config.toml
hidden_act = "tanh_gelu"
balance_loss = 0.00559
head_dim = 64
rope_fraction = 1.0
init = "trunc"
optimizer = "soap_variant"
lr_mult_qkv = 0.5
decay_fraction = 1.0
train_tokens = 362100000
Below are experts of layer 7 (counted from 0) of a mixture-of-experts language model. Rows are named router (the router's row for the expert), up (a neuron's input weights, with its number), down (a neuron's output weights, with its number) and show model dimensions 48-95. Each number is 500 + 25 x the weight over its row's rms, rounded and kept within 0 to 999. Numbers have three digits each.
Before each expert's rows: "raises" lists some tokens whose logits its average output raises strongly, later layers aside; "comes after" lists some tokens at least twice as common just before its tokens as in all text. This comes from a sample of Wikipedia text that the model never trained on. Tokens count by the router's weight.

# expert 16
raises: "-", "ed ", "ed", ", ", ".", ". "
comes after: "was ", "the ", "and ", "a ", "were ", "is "
router:535433511487523546500492487476521534499504498497539532507461511533488458507511503495478494491462523498516471517477489474475518488514485519482476
up0:489536502460506434513449497573517515475512502473492512552517514496522505513503456467488472507518481478462485508482489502496500508516467506490498
down0:502458500501485539513532477531500470490456533505509492507482488483485473483529552535501504508545530505514520509516524502450485524512463543487502
up1:508472501512528415487447525485460465491498535532456495483519529568518485507482526485441517514499527506506515494541499491517516539492471459547469
down1:511530548513524471464523495509477494494480485488529522436508551446508496468489505503517454582546496485482516490497520474487474507496551552459530
up2:485441482496505495478494496483503520519522557498528472498507532501466491510494509526459497494510499481502462515549520504502508526538499527499504
down2:481475491483461499476539532523489487489536520497518548511458518490490489529493514492467485566510494497506460543529467493546520526512479497483486
up3:487546478513499555528549476516514522455502519457521483479470505519468522519534445485511483485450503522470513474520463523489493462510499503551474
down3:482495507518507509514552498471515444468471478462532494499469522478495514483493493513522528542482494473487519496526478478490508510493476518464511
up4:469475509495476509545520495486457489508508490529513496469474503508456505492468517515464511484514498552495514458538518488492498472533466481521492
down4:453527510498525462481514470491499502489455488457507498528466468529516515515500519517485467550532475514483535504503494493494471547519508504523486
up5:467515518499486516500496483544529516444520479494506497558458533484522492525476519496510515494502482491460473537482510493487476471493479491480529
down5:497519467531540540490532452536518513498473501515484523519520473515523515461481501487458490516517474492471571507538514530449514499486542515466470
up6:489488510495463475529487497529478495512471439474516467535487535471487568522486471511448523498508480500531511486527512506509509507482504544521547
down6:520489466498547515520490494519501476477479516460516496519508560482530477465487508488477509485470512518511520505505489472473488508469517481503489
up7:481497538548496509508460482526535488483456496525463527489526534513542508472499499535508508549474474470513483522538517497529519486514483542565520
down7:451499474505499518526500504465524524479482455548468491464468580537508530497465499490471498508455454500504481467546509519512508495495491504468505
up8:537505517477509508455480487511532509522519521500518516522454503535526501464489526474526525486488511509525514480473468506504491487504479512477489
down8:519484538565490495500548506488525519459496504473564461469475511503479482461534504490499509486525500567559504473526470516531503475525520501486477
up9:485512497478528502522519488530510533497507501512493475516528494503539556500494497467512493551495495516494496476483467500495517517539524513529487
down9:531499486497481486493501526541479545488528514521524568453445502528464509499474488504447531491544508475492501503575491499487518522493528518536537
up10:499494528463504548497498488558486500502521486521477494533484518492501486518505514514522532514521524510482508507470547516499485509510519483498521
down10:467449533463543508497504499523487549512477451501543465505499510461493484509520494505484557446488501505507530489522519535522463525513517530499507
up11:525492471508460494519521513503505523477457514498508482518510545456445497530517483507536525475463457505515465473504516449485537503480502516475525
down11:517510568533458509512506480556522488473504489513495518488476497473561500546458512494504477511506526532480504491488557476502491507475506467447514
up12:520534498502478527515470477514474541503512499451524508563503553482515504522476490473497469482526462530503461488557462507500498520533510539514498
down12:530498518522518476481515498489495502479486513551541487523501476530473470526529522519518478485533505497478500503543485523548474484539497499482515
up13:465485505554510506488492495510495471497562470515487469495474537469540483500527537482515541511478492480510471498515523514510498501490506495512522
down13:516513519485518529493472491517542499505523491497471487466503513452481469475463499496461484476489557564464536472494466484501486435512491513489526
up14:517509465507438450469482465478519508524541500467500515479491502508466478509481491482498463506522481478496514487485477480520459478467488505511485
down14:465497462489482516475485529540483532566529534476519489502502484479523487527512469467530459487484529497484472468497462501494488496492455521511490
up15:508473533509523524495429516523470522471496498480503535501456476499510501493524499509490488470492493527490507462462507469524484471533496502544477
down15:460495497489495507549524515499512474519505505538474502486474474495452478513504521463499498523535495559465522520529484552463493459496488509522501
up16:493465493484547517524521475494539522510501486489501540491514495475519489503540532513536508481499536497481527496492478492491504512496501459531520
down16:514482481522544509536491500436494543535521532459505513467477517448516557518473548508478459542496493550508533492499547490484523508514477519519501
up17:480479496527473511471500458488526518490526518518512486498493537506490525519497471470544498475497493462474510450455480510532456491485496548470517
down17:484448488461475454542507474461506487485487465542491480511518515531439500515481532542513506484515523470502481486518563487492468478489474464492472
up18:555532490548459518475467459559516533511506519472529493507503525514521498513518516553478483480510488490511482495473504465510509473491548500502475
down18:474548523451546514476499476483483505505493476518470522486505461487537526533493556506505482465482490491477513481461480484461469506453462522546485
up19:493491522527472517453498488534505521487494526466470476514479488496457502539465528543509509512484534516506456480570487514508495503509538503531494
down19:477509486505531518527493520509459504479490486533469517519527500509489479456528535500504558505503508449447489520490498518499509531505510462481494
up20:500498488526488519527496486507477481486502517525493512571446498525516469501459463506514528519557491491494490483539512520491488463468538526514536
down20:496502492518544497505504527509463488490496540537473549437495519492531479485464522480536490491459505496483480516499484495497492471543526516521568
up21:510480474499467530477480477552477527525503491498463527562458471493498484501483471521503473514477532501510485539487449521510491510476517516464502
down21:502499491486491509477511510500496534501515513530443486541521517505484506521532471540494493516478525490466465534501504473499533452463515513482487
up22:487468490541502530505477484497549510497493487470541502517513520558480529463514520507526521470520452507526507488516516480472469502548505536456537
down22:473445483483481491501516496490491482502479495529458520504478493463449521516496489525504499453506483483508569498499457447514503486473407532468487
up23:470489483450490490478466518490487505524501474504529495525453501507515481446473429530498517493474475483454463510523506477521533465521468511530517
down23:534520523516495508518475531521468514518487517519527490511475506448509464463502491511513474516505502494483539483487466491514479474528496476462492
up24:496482527507468517502448537498485508490485492471490510492463527516524495503470455482523550535489520505508467485484547490500523492487478557495514
down24:496504509472511486490498490529494469479481498488557542503503463527537475514531484519496523449535488492472556452498479485539462537463414505509513
up25:473471513510511478512497508495518574519506521542468499503479537527482502509493492437512502490471485490502473475477462558521511501522493498524529
down25:556503482506451465501542530452540499502522542479477503501526487516484466481470518474521515468493523480541469483486515464507478456499505501473497
up26:493509544522471495523506519519524472444481488483517521547506445501511501540520494518486503462495508537465499439452459508486516531494487495510508
down26:442514529489544495525514471529458488539514507487512487536506485538485496510475484498534478519492511505527520496474548510511505523524521504492455
up27:516532476503502481503504506509509499509499496545530474561493541519477510490499495477468479488483509488496490488541492480489475525451527487557523
down27:537539475507518480528469509481517464515501515520479464531542490487492511493516503513495508547528527485533530515503512509520503471514488494529468
up28:501509445557454512534509506536478525516501513518516534504537510518514500484528540494523507483532498502456501482477437498454451528504499531470518
down28:517536511486505491454481487488543479507488547489507468488510504513482482541537530519453520478513522526516478483496492527535519491512520492496473
up29:497566503477503516484480514481479527502523484436497525488509472471481475513499512527542511515486461447517478496502476492531538478463550530509519
down29:459443490487494496440496491477494497528496491504484551483513539530453511482511466465489520526525542521516512507492481458492488505518456534455494
up30:490536479511485517530468467547515510509468484478487493474476553510496505515505541515469485476492517494490506439477470487511504507504466483539506
down30:467524510517500496480492496488487487522486489507511470492468469495510509507503523509469486500472481497480502420517495476511476459484485509473478
up31:519548477501485492521458475504514501493515476547496521498468475561517518495493457512522512498539511511461473462519494514497525497486536545476481
down31:529491539504534484500503472450481536513486500494532519479516477510511545514477471492493466482484482503544467492427491505525535510493500528488512

# expert 145
raises: "me ", "ry ", "ary ", "ti ", "al ", "e "
comes after: "K", "T", "H", "G", "V", "B"
router:474501524462488448487525511473507504529493471543515486510502508498531518493509461487494512514521499501493533493506498451482470505493480517477494
up0:470468500520498493453461459523539496494475526503524483496461517522514494483500480486518461517472483460476465437468482507510462479495509476501502
down0:545475527505489484528458499501487447486510491493458499491507516529476524504481482495492487478489517491495486489539526528515472473519440533488505
up1:519497462500523494485473474494552536489505508540512488485492518504471478522515488494514527536545488507468506485569512512487481501489452488485525
down1:497477467534500519485540476471500508536481469472532495519466456491516498503499520529473524494497437508539484492525539499460474505506485523533473
up2:512493526515439507533505448511521517513463509501513517547540516472537475478473528495504475515457508449514532469492456499519493530478564515486474
down2:498476487535486495543498534486476489503469499490482481501494512499485537475521508534507489475513474513534537490520463464490511493475515460538518
up3:512517490494532501519472480538514499526440512448513502499473563536507508479502467540544530519510473522503511490483516543510488518502500498481513
down3:584499563522463536533521477482498526520456505529486522465433550526478532495474481485469463496528519503544499529481510479481489499538514505467457
up4:482503493478507521515465496459517555473538486523486525481481533508504508496501468512524461504549509517509497425501522528536492476495487479542467
down4:515528517510505518510502513523492500508499524529495465515456442482498517470503486468519481493479492546483468498503503479505478520563541533486526
up5:507477509510519486545461492508452546493467492523468519486490548496470463484535510518506511488460457507509553493491458502506481522449479520475479
down5:525480510530523496545496492509508479517535539474504498513535495451460461516463490496521489504494482484516529469510523498496483475487464490516510
up6:497456484545470476506516490514490529488547544498475504520482521427496503518500511491522497489484518496514487483486543448519493549480495500526517
down6:524479531515504478486539522552499511528473492514496454483533490500525506524542483487512491519497534496491525498463478547497478482485443521541494
up7:524527479467471527541478517533490499525543505460525502527523490499528524457482500508526547513482526518554482491461500452526495451486498525501518
down7:477465482468522494510494509505495546544517459551458476530493511497506517495495479520452502469541516515474507528466471559495491519530481465487502
up8:509472518492520503536496488479455469520460525482455479506442522520537489517506485490514520542527519517510512485502479472505503472491492521526516
down8:555527531490446489511526490531506493465528509492479442536490556517529488505475517494495538516533519567478519508492470500457570551513466471500512
up9:507488480513495495484458504539503531507513513511454471480468505506494502497465504479513534505533463546531497507557454518480497499499533519505499
down9:460515511539506497516518509480508529469517458513527471511527503497488467502463487469497474474500489470464510482475470468494465477514502517532473
up10:473505485514535475507475451463463527520481502515521522502475519520452490468449482551531533517523517492459498471486493510493476498475545483494463
down10:513531501496548448447423491476472494522494544464496541503482491479460539491548490494512498468499502520497511503521503476478526461437488498527492
up11:485496471487487491478483468509518542512488458532514496586511542490513495466511494493508525484468471539501484500511455453484507492460497490512512
down11:457472523503535487497505545495501499497501487523523479520541526510482452517475457490480517498539527473518544498528560465506508493478516488522501
up12:482495521499465527515478475461515535531508521495484449504491484492505527468495435434497505497512474545513503463519478538505529484473530476507566
down12:492507455515510456485488505506462506511524476512484525501504539505500527472501488479505511505473499495529534493478490478499489506501522505534466
up13:525476486471492532494490472497486541456522501471490518517532503493515493491461500435520512516501497472533485489473469446492467494528520526515526
down13:527481550493477490444476497507491523507486483508530464457503464493519481495496472526546472522482540514482511563504505509509532537495520496528531
up14:520537491517532504502458494447475517485516505478514482511506499525492504478520472511509443493463493490501496539500477463453482494457503479560510
down14:461544430507531552475460544489515460470496509519494502491492476474446501511495470489491495531490523475508490465493523531493484498534499479439515
up15:473526509514497531532490471482484530535511465518512521500519542513465534530496485492508481472484478432486497508464513517469450532483516481492515
down15:541518520521479488548520484531516515449508516513497508519432506465474489468477491492466538539482518520511463520552458503482450516448473475473495
up16:506483509549555493517444496498474474501489503506512521526477523496446525493494475510507493493531505512508491490509489478498526510546536496540501
down16:513468468490459506477546511539473515493510458487519520500483510478506526471532515472523523578511485486461506496528515504506464482541526474494522
up17:521509490512468518500547484459505500489519502507529496538545492493514505502506519504480489510478489496559474487488459474475474539505501544504503
down17:457502541487513495461524519469525490471536495501497531486470496535445500481488504474497479502482501508497457472492480515482496483489521486463525
up18:486488536489546487544474434469518478553510505502498553470532502506483489498499502502487567487504497482553496473497513439475471521479514516503477
down18:529459486495514481500463502498514476496489511498530564501518526463492512534498491518538486481476520467501544501483512487464506520483526536488484
up19:509530495552505546534516485488543537515458490500506527481446515479469463438490536499499508488492521458521530461500491468512478479521479461517476
down19:484500503470455497449545524504469547521496503482543512509515488512505517510471446490496494464514501486523469470516515524495472494516531497479549
up20:464518498501501483484482485532528501480468531529495531507454461518525461492527517520508511531523478472511495482522489453523521517506507499485519
down20:511465492504499510466507487523505527468485476492512487489536493513506504501526516521485484507448536480466481529510538510483514515527498501498471
up21:511514496501521541476493493535512505516519524485482503538530532493489559489540471503517522497481500489482464508496457489503513448501518471499513
down21:472490522502474501543515492543515495471484525519501490512489531502518466513514531487480503486471528473457488528526477521467530501490546500505513
up22:518521484504508501451497474555507516481469465504509479468490517512529490457529496466494525543537518535499449491517521527542457474481492480501477
down22:487471465525510526511515467530472516497503514427477530530501516476473446499517493517494464512551481484486519507484479505460491517498482489550553
up23:503521510470488460498480467478507499502491538513498536525506486540463482503490497495517489468505497525497492423528492486432541470530491506522527
down23:489452461519537474489520474480517519480519500541488478447484528471442484509518518520492523528498525518478528497534518480479486472510468486482477
up24:494552503511503529491496506503473492502453519467500505530490523468480500508487503486528519517475500500480499494492484429514466465510496485504498
down24:490557494531473501480512508513517503527504506481495535480486458510487470499535553530509495465520502473479490529528514471484505504531487488509527
up25:512514508479524514528464501514502462498512489495479481490511520526476533532469435491509498487503496500503517465506506455538462497504535518516463
down25:486465474472538522574465483503485473513492506514490494537477502492554523504535480511516526515475539514561471515518463514501513529474497473498499
up26:483425520516515456534469498505527502511479470504496492493503534529497518481527548492460529520465499495515507472518494473519497474484541517539528
down26:456498526483509516497530515492527487500520543484490499487472486447504520485484503504517479474481501511477519497541521531522512504514543486486503
up27:529505479496480509484493540549540529519468468508495481515547512459504494479521449516474459531496527521487475463483456475486471497489511549507538
down27:499492539561505512470443509471528467505487477505497496477480439471551507522463502493512490497490478503470477491516529498526521521516495481529458
up28:474451484483498528494481461470517515489483448509501534526443484523537518477530458455514482490510516490493537446487518492536489517524512484507544
down28:491523469479530498482530497472504506488481517522517494551467525489483509501494502541483484495528505518485511471502463487442484488534543490478489
up29:485481517484470506513493507527511542512547494434473469528506491515485520527522511528483467502517486506518513502494489530471492509531456526549466
down29:500503493529522471470554475489509506501474502478548472535566492470507491515521487457481487513524501488541497482513496513518540519542516467459494
up30:513537463497502489489480492493553509515481486457521511492495543521461514517510483510486521467495472494476509509499473509537520533485478471482505
down30:531449520463489537514499476510469474509486491540510502492464515487523517517457519471503521505508531537503521493447495466533502506477527522495461
up31:460527521482479509498529494533497519551502470477508544506489521526516464493496453450535500477548502521515534494480490460470492499524475488531480
down31:461523511517518457496553479547506485520482531499507488478497487491563470535482528504469522497485512526511508547470484517538470565490497504477467

# expert 112
raises: "%) ", "there ", "overs"
comes after: "(", "| ", "he ", "He ", "was ", ", "
router:498535524486478515469504512525485534528521534534484538483447493497545544505469504505558502485495466517499497490471463500469546506523494492470477
up0:544527530478493520492459497498523474532518485530481504502503460533515463516484546528543523493459486518510536522505490497455482491518512469510486
down0:492499505479484509555505486514540492475519540525516468455495502501499536516492498518488495495524489480459500499490547497516497512485537498469541
up1:482485478515519522486506502502499487505568537564517504513473553482531497458499468511526481467507484507511522505499511502503488514501541497527526
down1:492494544531502531521514529488474483506495517452504479520518483504469492526443532445505516508471523533484553482496484464488472499484518485494475
up2:524486499477489499516526486510522496568492477504495486479449476499494475516503526452552482483517517504491486477463496480489461495504514456484479
down2:531503516507552516524523514525484516439540509511483509504452498479468491442491518530521489499525485476500507440490485460484511513488521545495516
up3:519505530521533514439454484495501549504502507571507551480494542494485466492513534504502498535497455505527497513506483503490517477527510499469488
down3:523500440474523498532486465502480472472513514463524498504480476514499494523507487471496491492506483511507512483518518507468469476470522487533493
up4:479543488458482519480505493481487490479496491496485487498425493521487515445460502508496492509549522514513497528495483504486479458488459481529458
down4:472526478472497497490515493507547458511516538510485531519504522505498485479513485512497506496486555531475508541461497498486468530484482537509476
up5:506498536486503534486471517472501484503498498436514525466519480469510544514536509517499540479499482500494504491504480507529521444541517484527487
down5:511474480503527501507524493531501528506516458526515515491455499502484520444501494494513519538498494492508502554512488461446540521502477494466487
up6:488491520524483492510532470508477495477538498484501519518492471496485519498519490506524529468518505502539498489507529548523507465487476484528512
down6:505489519485494509448520536490465496500522479506500485547516482503503509484471569488497528495507530464503518495486494503521483500516485501508496
up7:487492476465505517509495452518487502536534561497491507525471521496513478516519510482529475458466465478516495499442527474543498496490511534472489
down7:508540507506513482496515524493523499500540517507462453542492511510525487525488497497536451545462494474504521476491486523472460521488464530436498
up8:496515466536464466450524538519485520475510511539516518523484496514559496508470459493528490510473474473496491484464480491500490467489472448477519
down8:483478530511522521466510521466474501504490493478504489454493485471471495536524511470500510546545496553503527514502542513503499447496508471478478
up9:503522544558518499530442479529504507495474505499484456474524508523491489483490462495588510499508496492518513442467513540524496517468481478494502
down9:483530539502516459498500456475485516498481479541467567466484499514536503512500513510466503495479472497505525542498469446496551531513533509466539
up10:517470471487500537498501472528487483454514520493470452491482480492513443514514448480481486509453482502503518516496550526499498452499516531491484
down10:451456515493463508530470534535503489546528489485482501488545488481516503473483466469514449479495515532511497482502494464495522525513553469512504
up11:528502548497503511495511531430465530524494507487489531497548487492470467518512487463488505504497472500486518500516474508535516470520470501511484
down11:514489456512562464506514531475471518465471490491490472544512539514482544484460489515460489472519500472484494527505503457500531507512519477489508
up12:492519451481480475514503519495469490519494508489540466514442521539488502530417523474513519479465454487526454492519499496485480536543515464466523
down12:460519488482469511458515497514508481500514481526507527511529501505512559529521461466506514503536508503492511490484524489479490509487501533508465
up13:474460511504507496529504469467459528524492496484493534492424480512505543492454543493487484488493496516470479531480458542505500500536520549526476
down13:504496516463479482484526513545475464464488557517461515470516519506440497480550530503503448477468487498511527493497481500482518503489475523497457
up14:482504453500513487522464528480475520539545520505490494486453513489521528534525470495483525474457499513526512520528508497533565512486465554529508
down14:513488500512525507448526488497519477524475488496533474503523460492485438521495478477540503500517524514528452517494498525476523465516532487510463
up15:436446484467509535443525531542511526520492534472482447463499488522492518497473479501526494501477506453499475552461475501506537479544474459502517
down15:537491535503484472566491507478482502510494509496507517511524502465513500492506492475482514474505471499529518473518542500558468458484492470492505
up16:487523503465488532489492513530508507489502493515487488516476546529500480519462503496530480522529499506492530504476479488492495504524484485449506
down16:493487482496511445487469520482539512516497499505494486480485489470516500454499463458501533464466534493525454505480448514492483500499509492511505
up17:518494504548474518480488469468504492457555509474446524532476434490534486485511480484506519508523496496501465551512506532467527516483538510538520
down17:498482463492521484514555509465498551463521529497528518501543478477480490497508473503485518496503521486519519509554479478509455452502492474485445
up18:542489557511497525493475533506511524467481493480480489508515462543479437563497463521528523529471513487541533493482464478488471492528518527493505
down18:469471464486514532511522468519469455473520501511536511469503529490467476460537507454489483498543492494488511562495573497474496517509502489501517
up19:518543504502475514456499460473502507477531476510517496485473463504475489489490444489515487497523484457523487438499506518500495511546479488484486
down19:508537502477523503476503483517452513505510525497517506498492523500498465452491498487538506473508494543477512548457512493501522481554494498513497
up20:492483499477486498488459536490509506499492539504530468472487516532502534504474457491527542472480515514516483518467471496493511436510492475471527
down20:473480492481494502522449512536495503518497436462502518491492505525502475502527482500502462490477501502481513483510447445488498456469483508464513
up21:506502503531484500515504478478458461479474471505501474467492554507468512495541520440540479499493505489525516486468528487498538477522463522450508
down21:477479504492489525513547452558502540473527484512477501498529473497503471464516514499482540474491448479509493497497493505493463503501497493482550
up22:496451506498521484514521499497529488484485480477494512506471488470496495480490527478501475504507469466484492467484507493509492495518506472506532
down22:470539502501496468515480519471482520442508486536486504481499517507444472490481492502427542469479491493487502491490466497509484500519506482506477
up23:536554486492502515526504482508500483525457490509483462492521507533489515463456488522496504517501497515535505443546513557524530547447507526530470
down23:503493459559442492473525488473521492540486503534506520513503513486515505516475486440517523541493559499485474524475534506521472521521496550496523
up24:464523491521504528519507481471543522506496486510487525499444509537507518525503469467508527511500552519514487531522492527527464506494507521482465
down24:510489513446511502449498520545524463518508556509457505481474496483515484472440527547481511534461519507489570483502527508518511493490530512529491
up25:449480522522438516490502465482476530516525506515485497506471508571506509484490495468503441494487503509513474470533489536482470482482511502496489
down25:501508512422554503477454464519508523522491496496465493525540484490486486521474538491504548505507513509524486498501521494503520487508469548481503
up26:535516470531523516475494490510485486519513434503512522474466516511487530534516496498521541490478498485517495424499469537469454543469487462505508
down26:503486506515490520566552512560518511491519520520483483491513495497526426505535465498510522506504467477492496523562500545500502520477508505522462
up27:515492510499493485479477474572520482482537535503493485472481505519452533507516513551536470496509468513485482524459551528501533503503471497475520
down27:503487501498549494486500485457435539511508476506496461511488501525556499529507488532510493523493488489475486479537509498509484512500509495518516
up28:521469439468520475553490500495496545509531505515545547513472510470500461486462508526491471501484465498481504510486499530499523500488529512515531
down28:529508507470480516525513527509543499484536478470463518534500531487553521504491513526489517490460510516519511473470506497486469504508456519458525
up29:427478506535537490503511512531516503480496478496557480530484517497560487522496525451491476507504492487498511472464504470466533493481481493514531
down29:479450513529525439513503461502550475523478506497540504499519522511501503500483480510453498497493502527497543527515532525503483535525506540522547
up30:483472445530428496463464442493497510519456479494542541501490504510516511537481472519501494539506497481512517469541517511498544467455471492501509
down30:461512483503512488502517499468445518516490492491499508521460471510556535490520492523465458502513450523502496477466517489525476535509463544490494
up31:526518474525522438536511496490487478486486515449529511507523522489548496518484497515535511506515521495503526543483520546552505479505509539465481
down31:495518502511480499500558545475500515517500519464509499506493499453514505482542534529467525537497499479468489503534499527499527520516462468502468